From a checkpoint of a small mixture-of-experts model trained on Wikipedia.
Size: 11 layers, width 128, 39.4M parameters.
Experts: 224 SwiGLU neurons an expert, 1 pick a token.
Training: a variant of SOAP for the experts, 610M tokens, 4655 steps.
Below are experts of layer 8 (counted from 0) of a mixture-of-experts language model. Rows are named router (the router's row for the expert), gate (a neuron's input weights, with its number), up (a neuron's input weights, with its number) and show model dimensions 0-63. Each number is 128 + 24 x the weight over its row's rms, rounded and kept within 0 to 255. Numbers have three digits each.
After each expert's rows: a language model's description of what the expert responds to. This comes from a sample of Wikipedia text that the model never trained on.

# expert 28
router:124117103114097131127119108129116152163123114139185097099115112190125101128078127108126105117107150116100123168093115093112139131086144144135085103105135155116112128120122130130144118165128122
gate0:115122104123142086157116085109096134137123144104117117113150166120083143137088146157150180113139149121113134104153114101105130159158118140180136144117104101134099144134154125111137094160139131
up0:139124128101104113148148154123179110186083110159102152148130112126132146108134147148100140131091139117129126136109109126182136127130134100096157160116153126113164144159119152120088119128150139
gate1:083091168199166135117129130163137121148122129131136153126129127146103095147140138152109112069164109154157127088113145143146126139139123098155121118130117163120135133100128140171121114106106147
up1:155148104070156109140131170116144138162102147121129136129148093139135157139139125127132132141156118120086137146140132131128100125150142134084086133119140127140115150103153104123135095090150104
gate2:128147096097150181132123134161138131117162155117116127111090163123096143135107158136164100113133168102077149138181127101130133108151134112115130099046131095145129110128190134136117112118094112
up2:131134165110124095124157183162119118123176118157160100166126106171123120123125098088096127115088133101160145125103149164104131102144143107128145155121158124130117163107111182162094122149107097
gate3:108171123125096128147140111139097140148150142136172119145130115181115126135085140070164154130148135141134128102129123122086106160154144134136147114101115149109114110118133123162136109141122141
up3:090115139159119152143099184129132099112124136142142148118155098167130093146091112127132087096161128145086121117128135115098148128117093168136155106115102129124121122117126103126115157123144155
gate4:119123131124155124144125103090140117151156081093126095126159133119147148133137112149148093135101098134149089154123115135091117121108086117133142128091131123106130170131166137120142069125076101
up4:132148140095133126103092138150144121114133164131092118136154177124174081112117116118122105152134148127141132131109139148143122130121146137141118114119141120162120115109164157125139111125113104
gate5:088091114090141151102131112148128129143096141159116105115114135131145175156128096120135122117125132169159143097106112162140156129079156161101087130153095161089141165122121129120101093154144153
up5:085112164125148093154116129094145132103110141134093142118149130141160090138162112150089101071084150140110134148148140133187100119122185113149136136063091147073133134134137078119147135154126172
gate6:138126120102137104107135121132125071169098131159138108107086148112126072117132137102089139083149182104151125083092143113117120136101103123146137161129148152105120128133116155172118113143093067
up6:102155106140144126131098096132123167095119124117134123109159148119090143145119147145120100109110135097104090136135112124123108093111138118069111103104106122143144133097099084132092088133135149
Capital letters and name starts in football and tennis result summaries and squad lists, such as P in Pld, VfL, Tottenham Hotspur.

# expert 24
router:133130106088148101119131121153124134158157118085155108112129115128122127138128082101125123108106091140120105122125147119096198148129122149166122093145116167137131093131099155135154110132151130
gate0:135121090127132139096167129151171100171139142072101126140101134148174137142104103128136164160150107121139074152120095120139135118097124152156120128129171085158125149151135124141084130098093145
up0:179143152077124124050158156111126094154104157122151115158117188163136091110162136131112141117133126153110131102127151137145100102146129162080155092083103114063123150136134099144143127176133117
gate1:155139102134124145107152113151103071159133136145128101151133145108126135142168134086161158107137121143116115123127147123123089112181086128109121120120084144145126161085156165103138108160117129
up1:155142151139136141117114135141138146157141169094101117124112119121165127042118132091122149118141125085137150117085132122167159170120135088117101157108147110144122140113145137155159136096085111
gate2:099147136101112137091123123104093131152096138151115134199141086124120146131117077156119115117123135119084100122113155111093165121159155165165103121100156144152115115088173069142152093133133111
up2:157124124088111122132170106142150143142131130147124095123132162099147107124147119135149171099137117080141156122152153150192133113131145118131133137150130113150119106158146154153091127123163100
gate3:122161092150156108123111127112148111131114152131121130129121131124111096138157109102158130117131122137128109122105107158126119130118142149100168089093107141124105132114132081147133176131164103
up3:129160118140119134087118150155175148151124077123149158100143111089159151139118129133131099124099174179100115125126112140128130162128091147121123128178154114126161129146121152122149118111109166
gate4:128168056157123109148155137171141090113122112079169090129145102144092128167159173097106133153086112151122132111129110116132171104100170155126130106081115132162142129138097102118107141146123137
up4:109130132099130112094121140136131143180144132178117155160127146124163097105120104090138106112120121112162092113144155131148082133082072134074108149114187161092107137159144094104150102105152110
gate5:130166100141111137092115106114144131126134115123138106166088114101178134101132139115143155140127121122064120143112093166142143130126119129150102145114175190094158136144143157127162105124091135
up5:121140162129046134169126083155175151128104125114100108093084141112109140170098125146134144095110121072112157142120133150134131118134114128106126119173156130136097139139120122140121132094067140
gate6:126133142104119116117138107102152108159145108088116151138153122088136130136117139112150148113171135152092153151126110141084157097114156126119076144076126135175096138128106152158166121125146168
up6:160139189134125151134125079136094186099173152135112166145120120130106122110125110134131090128159107097179133084114118136139131140149118164151134135133136112131169112127098130099179142124128099
Verb bases or stems after to, or their suffixes, such as find, keep, prevent, smear, curb, -ing in commemorating.

# expert 29
router:148107106105149120131114149156136159144128066077137110149111160128113114150111086114124135101119105115106091152116108078101143138124138148153121087103125153114132114108103162122141064131132097
gate0:159127163138105146082087074129102139163121096155130105122117077143149123159130111096123164153117118137190125163146117115132125168139148133097085130129128166138128127126098130165128142110115140
up0:116117131102165113138090141107112096102152151131122124134102148119122135107174115105118062114155141177133122151108134160183131148133092151109138133130156100105125155169130120099166128142125138
gate1:142145174107163158109126107134124143152106092089145113161122093114160107135136119138149144099090137114141125110139093151160115113115146147086180121161163106113139121128174100124148108079132142
up1:133132101136112110115112124114116130168129125152159142133122093124183167122144116136120117144140112124077124137156108165123153099129095132140122088123090135085137132105121076141080135121116183
gate2:106098116137131183089131106133112090144139110128103096124131119124118136149115102133108099122178130145114112077139137093125129122123119118114107115138101136172083128087098142134105113126135144
up2:123121109133138095123146121113128159167142148114139135110115151143089088081095167135102146106141110106151123164132140145125125096153134095124128097094141115148130102160107130115149126133142142
gate3:145106131130153171095133091182126138128150113103113119173123106114081109158155150139182158112122106123103130128159153120123169081129128125130139134159135127120174135150183178105177150123114127
up3:118074079109149063136126135107142133096188158110121139155164124118095116114101162135162130114127118173120122146149158114138133131143140138144135118104083168149143169134154140128142141132149106
gate4:116126128115155159182139149149108135120157141128096150134128098128170120133119131171110138098137088149146127087124109111152096194094113144136148080103141142128124111121095116130111139163141138
up4:156165132093124155141129076114155110124108124119112148135133156127109115095120147076151148143111126165145170142086135122089171106152134175168144183124114120145150099173100178187116166143126134
gate5:117143132083102129105112168151140155154123119102114092110096126129124135179119120165163148130133138075117155133071130121129129094137138155148124156090143106140137138150133146125131070147126127
up5:128166110209147117154125107138156125119136115126108132142139165111188139099160153100136112084132132111091140119137169146104070151120121143088112167137133157112105126130133106153094136129112130
gate6:105128122130141129121132132149149132095136183114126095083137084115118097135106158078117133128085119132096112120120173105127160093115142138134136133122148108152135128134117131103143108102100098
up6:078121106136128124125132128125112142123111186119105128112125084135115106133086158089132113136140129124139128122136114171130180147126193065130119161115151118152140067114113130133068129114138092
Final or inner pieces of foreign personal and place names, such as -burg, -ville, -ington, -ski, Eerst-e, Toow-o-omba.

# expert 17
router:091113121103133139120140111116143149176147123108152137125096166145116117153126107119140133112104148127079093149137129071142121156115108138123103090095100155152084120150139148091133140115141090
gate0:145121149145084151105090135137127120109116144128108145133100119158075107134137124106140163119110124117147101127107120153146112131151132169133140126134085138132115098128166158104125146169138072
up0:132133149070115120148142130146118140076120134109143106150191106105156134103111082081139125113086151150111095158114128147136115094126115111122151141098133112121103127124134140129146132120151110
gate1:137174139126141159112092143104107120099099119077126081145157155133133115166106097120171114138111124096159100131167141102125119101125115089160132134100103137114133140123168119117147136132126117
up1:159133130143140164117104161142129111104112139106135100152135166130106175127107132137151132121132148102151117138162107155112125106132106092165095173141140152126132129149142136142112164111083119
gate2:113069112106126194093194124112123091151130106138125174131140161120138086140151144124122127121137147148119124160116103136099124127145114160140117110127091148145126068100141137145111085106106151
up2:113107131131148125079115147141130136134145103117118088185159104159110094104114154140143151129127100102134114079146130133154133105065168127122055120122116103120147106111088114096094126133074089
gate3:134089123099125075135170155124123190148135129083147145136119085170155105118111157103142128140090115131139145129117132129132090125128149134130113135092126154110170111139146141097071143171082089
up3:128143119136111137134136097081175086128142115180126115150123159069089154154152123161115115131121105110110095152163139157109130137141112159146122126159129090152093139135117142120154095100137149
gate4:117130164120136079158138131103135111119117127099106143147145125119115142082108140127107084140100122121137120120113108135112160103130120154128147132122097132093103143141134154146129172102104089
up4:123156141186158110131133141168130131155135093109120127129128137126077146104136076149125128146107153092101140091112100153133131148145093061109146122118140150147121141107091095128091149154138144
gate5:111140122128089132112125091072100118141117109134096132113099149128149119141181132070123128133131192139165129127129134089117122171110082179164099123159156111142147126146134095139136156073168148
up5:141115138116087126133092146168138145119053121125103132162072151126146085123124115111116138109121163134115078117123114091137161122129124149152141179111172107137124120099163112139134093084155130
gate6:184149110106128153131200115121183114127117117112114157093099145116141143155082124146092121143130144157160131087129102101097090158145116144132106127126124145129125085155128112135099173123116121
up6:139117169124099132170151133144159114161134128131122138117139134100151138141113111114105098110128116174167124094148146144144078112149076116128120125136139135128131139071085118133168126123164158
Degree, minute and second marks, N/S/E/W letters and the colon after "Coordinates" in geographic coordinates, plus digits in tables and figures.

# expert 25
router:140101110073129108132119152117112140160138085082175102102088157185123093119144115113121101102098140130092123178142107100132138127115122134169089099140136150131161104150139112134134114108126102
gate0:115109166133122109129156125104151127141104121170085115137152125125128152077136132084110131159080121132159116139118140132139131154152139121165113152124144109142174135138119108107124171115156128
up0:132123144132105146121175138155118121119144106135082128131131159159157116101097141140133142120130132124175133137125104099107155110128159130175142116122131120124143107142159125122086105124050156
gate1:121146126118126166121142189157122117115142094105161107087128126114122127150130141140122124151128155089133122156139100121139122112141130126104121124127181107118105118206105125134086121162134120
up1:104126106088140105102135141108129091098123125144132162149113142117111122130118137145119136090120170144144105123107158106112135120128157170183146161115144109133132144124148127125124137100106139
gate2:131148097091167124153114142133140097126079102145139085131115146153111123152091117165167146111143146122138104123115147153153137104159093109129144113126110110132133153129148140176109112127127120
up2:141103099128097114117173130130104116117112126132121108173144115118068120098113130113134114153113146121123132148075140098111117142134140185142129118186098140151144118141112125148127206153144142
gate3:156125103117100149123106140144088147141116141127131099094112121110143149113143163133122122112109121160125137152074160129133141112135141133079130139127079109141175117133129121132137112083162114
up3:143161109128125145125104129153097092147113124121140119085144153103112128118117118072120100086117133145111156142142090154161118131123089137137095120097131140114105124105082176109139079145122160
gate4:134093131125139108109108130184114122146113097141141142152162123133141095154132130115111121110126155145109163120118149093145102148097088134143133106148125146117124167120128105081161136098110100
up4:157164116149184121104134152149119169100120131151175119113144173111121131132088093109150154112108143121158110127105117140150106081067140114148148111145136143134145133138133149128108121118151122
gate5:135078111115150102120159107107183111127098137129065140153149125087103096129110133152127144133138122113141123124084135151179118115170135100173079116131146127151132149109094184122109113125089099
up5:105117117083096131106136114146121160145122134098104142109121120109094122124119152132125103113103128093102142120131171126129124155161113159094167158133098121117144140131152146106127097081159145
gate6:121148114136075152108157130130130130140168143141152154127108131162114098143149125149143098117131113142133134127142113121082125185134083108131080123091114160114115120095144125109162097116156091
up6:129071133119157147161140149136103132098122128131137132169132097109132114114167152133133101144143141106133111098157142085129118124095142105142111142128117156122164145141083170132150148156128090
Opening pieces of capitalized words or initials, such as Ph in PhD, B in Bachelor, Sch, Arch, St, mostly in education and biography text.

# expert 37
router:133134135093119130146126106147115168163164098107172098118145122146097078166116086070134117122133124107137093136130150092100160145148162158135141121084133178139145090139121127096131119141129114
gate0:124079149101148165124137146136120149154137118150167145116122129171087165121168143143127174167117191126160135137078094151106105163119140163146113132141143111116120145123145133151116094121087128
up0:164110150151129152170139157099091118165109095134131124127095155151121113094149148079156141150139100123118124113149123117116135155129120124136156097136106118156163152075132145133110105148100139
gate1:144101105138132139149083128195144154110136136136099154124120157190110113138121139084142122150097111120166122128138117072088131152149130187150109086120141166146119165122108091140155154128144142
up1:120144146164117147102135149102124095127149115153113163140144109108146163159111130123112142095172134117109128091123111121133166136146123080164069132149101115122108138120160143096127062120105096
gate2:108144096126092160122129175159181089153167119150130134145082119129141123145116115096156123159106146115091096100145160108113108167121144097121164166137148141078126120148074131115096123099101133
up2:149141160090088114141115090123130113135145108103112170127144122138150119124167174128090129152181104136106104127078112159144122109103125073109120127125145097149119176162172102128154163099118126
gate3:109154117130146103113153161113143152107140173164115146147100120168125096105110096133146166151101144106178113131166132087116057115113125108130123118135118180106120118153144105142146108146109130
up3:144168157096169136142160174131172131122114076123124159109097101126168122169136124123106146127097122146156139119130154162132135107159106058143127134168184130083134096133144129136145116121118117
gate4:132101116092133150108129101185093161153170147143147138136116149128166138139159088119128089147114144152139122076180096078182138149118109128137118159120129150131097157111129096111125100121111124
up4:112162144150120134126142116116152123108060115151143171100107117142129167145098129170152107146152126116126127153114118115100119136134103100132178127128136078127142130139109131163120072174145141
gate5:102151123164130169135090124130121150191102112119090126139093110105118077147120154046133125089133140155147118115140137167116144173139115147120147143149120154124113121133112115100146133142118108
up5:124162140176139157127120118125108130129103135104135145138122105182165134133097139127130164111143120116143153114076116124106133086150138123097126117153112131138111122168113127113160100153097153
gate6:108095162144114124110131091134129119143129094125103070120132137140095100123122094157168123119077185141141131121114142135133131130118155103103103114120132132158156138131164146138124145137087075
up6:136114097115163134099129129147130117174120167200136097123101102146128122165143123136133124119155110142134121136157124123157080097081181120153140127089104139116086161162183112116124154113147097
Number words and quantifiers such as two, three, one, several, many, other, each, and half in "three and a half", before of or years.

# expert 34
router:100127098051122095113145147149140146146169119100170108093064141163121106156101111115119117114150109113103086123096169099130149144130146134139108086123116146118142092092118150123120129162125135
gate0:124158103109082097123123140122129147164159102127165116101180103125124139146110113136114196091132110100133144140107148111173057160129082091115147134116145125127119114118093146159082134150133118
up0:164121127125135149128099142153150191154158134159114081091100125094117160128133154133157132114138153145101078086150070157134065127154124125181111154135123120125104087120141074116176160119121147
gate1:106111145090161183100124087101156155150153135111130117155139168162132125146126124132140122104122125142145137137137123103077116158156071110139143100126116155145102176134151145106092126110113141
up1:096081125133140134106163135124125122123111146182139143143117097168104106158114119120119108101156144130144129154116159117152140106110131071099159110079122135135118092112145132134142128121133137
gate2:109135091151107092093181049145132166148105125121170176107105143102135138099107142150160189136075112120101134124141150139100163125128157120125135125106131161147148098123117121106142169165127145
up2:136126087148117100118114143095176114132132110114106137151143139137163099126125125168151132109135128086138104170098147161123161121102128108163130142076176151137162136153119123130141156161074138
gate3:107091102110154147089088124103146162164147127140099129093120127137121155152121127146103147091157131113108112140108140122159131158124136142148076130154151133110139117154114135167110153136131128
up3:116113128160109124111146089117159113114143135094159134080120162112106162103122093162120144169093133160165138113164156152119117135130130181124146083171127128107128128134152129146134142164123117
gate4:136093067120120163165145149142156090108128153155135143137131144134123124143127116166111128100135119123165112169118153113133162151187092151107123118148097121118094133099094149162098132147127148
up4:105164140127086106133135124111085119160142090132125120119165082093085152128101113142154169118118140151155120097139138166181094108068092098132137158133105138141104136197165108111137101102122129
gate5:164113117137106116114125128155145123151131119166110138159131128153096111145132156122133152122105119087138077120088138116159155144163080145113141160133109167107102126106149129145134126146171115
up5:157066075120150125112103136116107119143142138107095145144130123085114141122154096117141143137146158141158112178154121084136150134102138109174105122112110182136099152137135094115131086116152159
gate6:109120132101110089066060124126159134108167156157088126120138142115099096149099116166097152122111132088174142169169110123085169108141144111103146161122119134105074130109149132116133122141161145
up6:118132124110137131127112085133099119118146117110108108186166185148105150111138138139137136110106138123131181130143174138125077100097129119116113144107112138118081152130084151115142173141105122
Mid-word pieces of Spanish, Slavic, Nordic and Asian personal names in squad tables and lists: And-r-és, Jú-n-ior, Jú-l-íus.

# expert 32
router:115111099102114128124112099125151161144165127115145067109099159168120100134130100130108097118117123124065069138141115054085137167116146162146103097127120168117131109115096120108120112126127101
gate0:080159157122112135132140147147114104139114089120141124096095121111157156144154122124128152093124132157148137121127103140146128159105129142093133106145120121170138132101116135099115153133159104
up0:144153122134094136121119141165142109151101127120105134154126164121106177121118113142089133112112116114098130144082119131151159093107114150121109155098109140113135133105159109178126107144197147
gate1:104154098157161131074170125115131151164147111139111076098096126105083117161145159132134137184130132126143140146148107120143144119173093104106146117163139109111139105140132101112103090081101140
up1:171098103130139138149169146103139086119128151134151139134101152115101176123099154115109116154150087105061104127116082106111111109090096122148160103151167124126106130138136137166084122112140095
gate2:146144152112056124168120158146142050093139124110146094081170132114103145157140114164111104169137063122168095137162139142170100133134147133126140164129152122109159136136147141131134131141148122
up2:128112151146134123102130083161147145149133158142107141130133127160140110129078129131109120117100158162057114143062142121098089142080139138117120098145131150137118125129116161093097129143129129
gate3:148122092146166098121113089135124143116119118104115101132120123134103163136120121137109151116085133112116106127134182129144138138082130104129096144145130138119125190137061175164123134155133153
up3:110147138108117143160088108145128160092128120155127145076125101105103104134100122145167137149109105096146147109117073113110122148139094122117098116092116095134150106168148094134144119121111114
gate4:135117143122134125091116114137164154127118122119142086123119105188156168169167156148123147095098167122152122141139058126113122122158155140120139108118135174154132124131099154152139133122088120
up4:101108141143123152123135169136092078122114124128130175136140107068111088120108118153150096157155129155158145122125196132121155141091092130162133124123123118131116152140116116134102106138114131
gate5:095138137163113100117134085145123159130120131118136080142154114126098126132119115086092143120182144159170162118129167147131131123111148124106145132108141118097168107134153099090143080135135120
up5:111154104133124171124193131168136133102124154116157154144122150092117129114124118141162155132091114119144141115167141121152111140142091097141102086119126123114115089102103180133132112123108129
gate6:114108124128132129137128099129137134136138114111120086150116148119113126133095112094077126143189102109078122120092119103139119171196126130141117151139121097133151106107123157145152108141100078
up6:087103172090139133159169153146175115097144147155129145177135169138089093124085103099143140127141121119087118122108098090138145098172129111168136132129135105086155078081133157172139120124156078
Pipe separators, numbers and times in sports schedule and results tables, such as 1:15 p.m., @ opponent, scores, dates.

# expert 20
router:121116101136115129100142137126129126183147111118161115121081121131111109117113063128095114103124146120125080153147109130121177128115140130118106123127139164136103117175082129089116122126124114
gate0:137125179086111185113121100100103154139136122155113129115127135143141114131153134112119090127119141140179097128107121131094164101195139144111136139126120155115104120125110133088120108129146133
up0:091115149132139164111164141110084139125165137131119125122117116114137086121137164118087134121150127109121107158152146124139130117136105116131096129056156141067139120176133118125108106086100115
gate1:118107108113151141094116149100135111128139089150115150091136131111099119082166157122169109087191171127094107109148126098103134120137120165088114127169128128129147136137144082138129147140157155
up1:122118146137159084121141105142118133107077102106114136106132139159139131126151153133099133158127071173139081143134146131121133112087147147135171129114135143134156168159142076128126148096126141
gate2:106110140136120153180151121112103110105061142127128127142147164088095112105126105086117141143077126099135085137120109124141160130112132168120118135149125170136094122131133166103127154147142088
up2:120103142124138112111125146141094106151170105120124175108126140108133144129131155112142109148150137141138111095148116154124106161165121170173087109114126121101155115168104153119131106119110094
gate3:129061149063143088096157132115082161130108129111166142162134105150149116106143121135133137098112123166088129149127099133128126085147130098153156127146152146129148101157133129108086143097141094
up3:153153107154145095106127130074120130118137151136144085130149149174135144141160112134106125120122145134122125128133130135122126160137135106114127168091100120138177142141129159099177098169130132
gate4:147123123125121124144146087137106098117143137120136112126124127129125143123137105153101129095121127091094113166139152130159138144117116142116145142150121109113122152128121061129186126174138114
up4:110152172120138114144130135164121144106161140182121126134101101151105150119112139168107128126129107144134090117146128150118149101103112147138099140115140115147143136117129156118117070120109132
gate5:189152126145101124124128139147121076136115129153198139114149114179066118116098149137107142126171151140152088102134112124112114094130128116115111109151148175109108137147093176116113131166147125
up5:149104162115115133126118102148123092150134130097143075110117120087105100103151143115128129109154109150149134100185095134126125132171142139125145108104149129111109142147084172144165115092153122
gate6:135121106130136155129115159140090142151107148096134131114086125123153125137089087134093132172160119126113083124130117128141140134134124137128126134187171139148133116159116080100149090149126157
up6:105090133114143121107185152144131100112140161129117114128139130169189140135099128127061109085101128120116136144127111098132152132166139100121140119125099113131136113134119149126144133076178135
Initial consonant or cluster beginning a split lowercase word, usually after the or a, such as g in gabled, sh in shaped, cr in crater.

# expert 38
router:143101090109090109106135141138125145146171135094179097110125160133127083115147089123105105106093102080101066159090115119103152146123105144153114109141122137107136120111102161124154080151126127
gate0:160150145150129140165117128125087186121133164087138088132088138105158132165138157135083124125165132117102104126124115106089151140111102166096161118161150124094161157142125111147121106161111102
up0:139165080154144136134148119136104088108151121169108145104163165129111127136113103175171100154135121139157144151103089119142118159109128145111148155126131156137114146140090150093103127114153165
gate1:173134109118122155106168112141124105140142127149165128118113169137098144151127130081086142104146095117126116154102168099109105119127175083161116110112130119129126143116102159140080136047151093
up1:122108158121137142131112161089138152137116119130098158148102167138066128097082150164078118113115138122173082136154120139118088108153139152146127143135135119112118126108107131153129143169130153
gate2:137154125115106170136085123112195121144155114137144189154147147147117092099120124149154139130135147106116145150139111128125110143157097133170135107154100128139158172144110124119120115103144151
up2:105084134149127153145128132120150152129132161148119141119161101108140115089118166098138100088138146151106122173139129125131091140113184137109158125153083110185152100174098098120113176139143110
gate3:127113132093115109150095127100090138132135159153121120160149124091098111127150093107131107106143110119170105093121127130114160150130124118116122102175132105126147074175112125154130162133111090
up3:158086126075098127119138099121103116154088077120129098135105139103142109150113144119154092111122111082113123095138155125134127090105119134178133166128117067136156094155103098134116122138120143
gate4:146117087127143119138082111173119104122151174157170170126108161131109094133120119100109142061132138110132105124107139116075152132143121120129082119161130123107123080131139103136173144098138161
up4:137127154174103155161129097146177125115158144126138151130129095118151126133134070132161138127119095152135115131123116099130142155139101099146112128149147178089152143105141099120111172172098158
gate5:169126125166153145138129106113151102104145134112171117103123088175132128136096084151132168108179174097091133141113112152159112135142099120136109157113122125162134141134148148138140092181130146
up5:171109103155112112113140127130126156110160131094159105138135155141118113122125103116144125126160139091106136102092159105144138082169112098112153120111139163155121113140127153121120139098087161
gate6:114115111122103116124138124148117100114175122151112122099119131131128155140140139095090124099089097127085129154096139172140119104132120124137103127093173136142081126134162133104154103163129126
up6:147121103148147134094131152182141132164116143083121112124112121121105151071153104104143174116121132105141121124104133132131132147139157110117145126150164104143074114118121128076143090148126153
Vowel-consonant pieces such as op, ip, oc, ag, mostly in place and person names: Peloponnese, Gallipoli, Morocco, Giuseppe.

# expert 35
router:097100131136078126116143105130126168162126103081169104134128170135115091141119080101081132111135139074137112146147148081110123143125151129146115084110143180105088090145101170109163106140142132
gate0:077144126148144153098096126121105178120174147132129119154141139146112127101128121170104136123132154095110149132116166141115189133126140137099128159141105159126124121093148130105155118143099109
up0:138146154113126160115099073131050119140118084120145091119129137152132113091173134147146096074107092135155129107131131136125172162144115142123087156112158129101161129173113150099157097129152119
gate1:120111118132110164175110136121158134137113129145126096108157104152148145082115142148149130120105042131142114169134143154162112135099130128135134097134137124133087123152076141083127127136125123
up1:103109171120109141154092127172106100117126107156151179089125147151144152128135145144151116152134107099172128110106108134157100121085139157155119102144131172122091157122111162112176074112139177
gate2:133120108104137093105125134163134080141129113099101123133167130141128124153131123135120150145124090158143117133152124083129116160124208109096111141161137103149095108128113131126139127191128133
up2:145108090122144087125132120137106109137169136092083108146179121136128128141146117089143129182168113140140127152170129150128137148141139126114104133138131156134119145120171153171134159171149142
gate3:120124154162097144166149112154136133108104109162114108165133142145098141112102116101141149096126163120167112127144095101126122157111117160137170176125104167180093147151142096131070136102077151
up3:125142122156112138122129118133141124147079096161162149108142121195116135134097150114135148108163141135159117148098109070118108143115141149132139138124110137169062116141137106130134126130105159
gate4:157133146139158138136116145095127121150153154148133080179132175148141150083147137119149093107157157134113143141137142131098100123135083150152127098125107145144112116100129190156143146129096112
up4:097123134131150136074153142100150085121157144162102096165134145155117119094147132161131107158161128146132128159154139151123132149131088147120134137109127116146144128127127188170132142132109105
gate5:125092126134131172114120126091128125116156155127174082139093110146108149148163137117138119093134103100132138126115133095115108089128118107136118134140101121125093166153113127095133126168079093
up5:114148160130102078145122125164120129101147105121135136138120138164126094131082135144130136142147109134137119147078108161129134145141104165138156104118133138141193107111153109138089107109163179
gate6:132139123146130139131091143134167115115158133117173121147132147120093099131090112119129130146106132148139074115098107146083076109147168145130125129133104099140128126104109110148092162118129107
up6:073153128131148104163132080165149110071088119080134124190140151154136097153146128067085146110126135116123134144110096141112133136090132118141123135103137147145116115110092173118106084132085149
Articles and determiners before noun phrases, such as the, a, its, his, often after is, of or in.

# expert 14
router:135148107119090135106099140133122164188154096145166111125099158112149090158107104123092119082089149106103101131116129072097131163119151152132121113117124140140115098151109173106158105160138110
gate0:091105074116080113128105089161125102142109123094138127135120114121173127139112118098150126116097078181159116096164076111103109149113114097138128134145093135125085121126137130116105114107157130
up0:134126166109137163150135101130080175120138157157142117073139119115087147170143089096115084081124171095120128099117089086141145130117096140158135094128161113117122120132118163100149108132102117
gate1:115127147114122137108131134112121148115105095151110129144148135084111160111133162129166131152130161126098100157093172109106121133124122166108143138145083120136119153092117120151104121142127139
up1:114119154120101103137135133084128150117131095163114099121126055096143134129120138117115179150123144112131131138152092088121098096083195143117113114106079100116158112087117089131124110173120168
gate2:179104138135122170150133130114142139122145143179130127128153112190156136119136079126134153149081148063139093132114150113131105163121115129132110145103167090138107107103134141107091136166164138
up2:125150144102166128144144112136112117132159098138103133154117089125174173104182132127164102129096116120122144110158115093102108129115086111114112136115137111112106108154125184131181081158130140
gate3:116117140111149115185098084142105108121123121114127147133137117097160131146124146121150156130119125129150117123117125111115124129118104156141107094167129130133121100174093162160131065148133110
up3:087139137141170110136104097118116190144150115153077172127124155137162093111104140100103134180112103149136121105124135099137109112109083131098095132159140135153152102158144167148137132136115168
gate4:105165149074138155141106091094120115101133130138145103139099111138156158170096136163147120129137134105100142156144141145130133141094111149135142124130169118125150134161179142090134163120166137
up4:150161148105136143076109097145163131080097102123169106151116127163130136129123175131174150138121137119143129152139144154119137102120127129128103154124147145115082108138162136137125118116162140
gate5:129159167125125154130117138128142133165135083133152133108127169069104133175106160142123134104095110128105124138121115126135128126086167131115119120154100138116103166131086108143168137169092082
up5:153100080159118122103142139103131140117128142116116160112124093142119129108148143119128123150127133124126162124124129131109161094131114101119113140134125156136102085092121156068095125118133153
gate6:150107138148136119129161120134102112138139148136102111111122132147134092142156123120111143140112093109146161163139133107129144127120122136078108126108121129174055118167099107127131145138106108
up6:148129112156136123101155126151113164163153097139166090131131146129112088130103123131133112146137103130160170120116150118118157135106104080104134115101162152113122165121109085128170084119109121
Ordinal suffixes, semicolons and units in stat tables, sports venues and military units: 82nd, 13th, yard, Arena, Stadium, Squadron.

# expert 19
router:116140084109136083135132124142155178172153074101138099100103143144119103130103109123137117069124141117110092108097150124141138146112141171169113095134102153133113082125126150105149090116125084
gate0:133124130112139173136129121157151134177184154094153172141122108088131116153137130119141126083121179152139097127165163134118120195155100163072103134150124117140114130117089119136132136140110144
up0:139152158186106125137112109153154135126129120094142104085153111133100136130124149127136114145088085106103149135108141133140144106102109087121119158130167137143130161133130129101155169169123116
gate1:154131090137172159159129159125139118111133105131089113122108121074130094153167108103132148104123132152130122136119147142090118136116095125121106134157132117091128129088107112066132121100149141
up1:145143124111159088132095097065124114129124113176105086128160146102112125104129143155130121131093139095127086132147121119145121128160118141141141131115112135136088141104142118089150087123152126
gate2:113115120097166184113124150160124160066140111131110078171111104103124104116135134180125067164115149120167079107126127097143140130087134120173112112154155140142170122130132078124141097140145148
up2:124181096157127082181109106168105115180117114118111163138136094113143157107186121065112125137155113166127117137129120137155126146149112120098114140164107173114107127103151172095087093123158109
gate3:114129116123113142129129143156088070132121163099147159103118126114143152111142136096126153102128083113127124136159156164126176152152177107169088124167126135129079141112138067116147114143116108
up3:110113089137128121112161124163110089119135134094141126147122132125156139096129123119114126100135118160122125123146098148112185133123149156150083161150106150133082176118149078088137092143119098
gate4:065127078136137132115130110127126132103119129133123117136139132109147114124098123096130103127143147126096131122100081132156167115120135100113196153093116098134135134124145097138084110113122111
up4:184092161117131142111155120147120133176157151115147122092126109135096124119205120114132207155100120090129130147130132091148163159127117132144092111117117120129100150100139126138149131127130166
gate5:127111090130147121127134080113150136131122149128107115112140123135119109103124099157135154094124104083083135149118163085141105123109138135145140171107152116151138163126136117103123128113127117
up5:153129098131122140113134109137142137140097097093112163105115105124108147118140091139109127094110115132060136145134137118177100136071107128141126131113132115131146158109137097124145132127167075
gate6:137138121146136141128139149124081106153168149151136138080150139160094152147080137168091144135106117093106104126121106110098086093134138130155158173116105095147118091139148103108149103131139171
up6:132154106134107121109131101160154106104121159159147118133107154149067140105097136148114136103139103094143137139143143111154112137134111133160127118157153165140153168119118115164109146102120111
Periods closing sentences in prose, such as after family Cerambycidae or proper, plus line breaks after headings and closing quotes.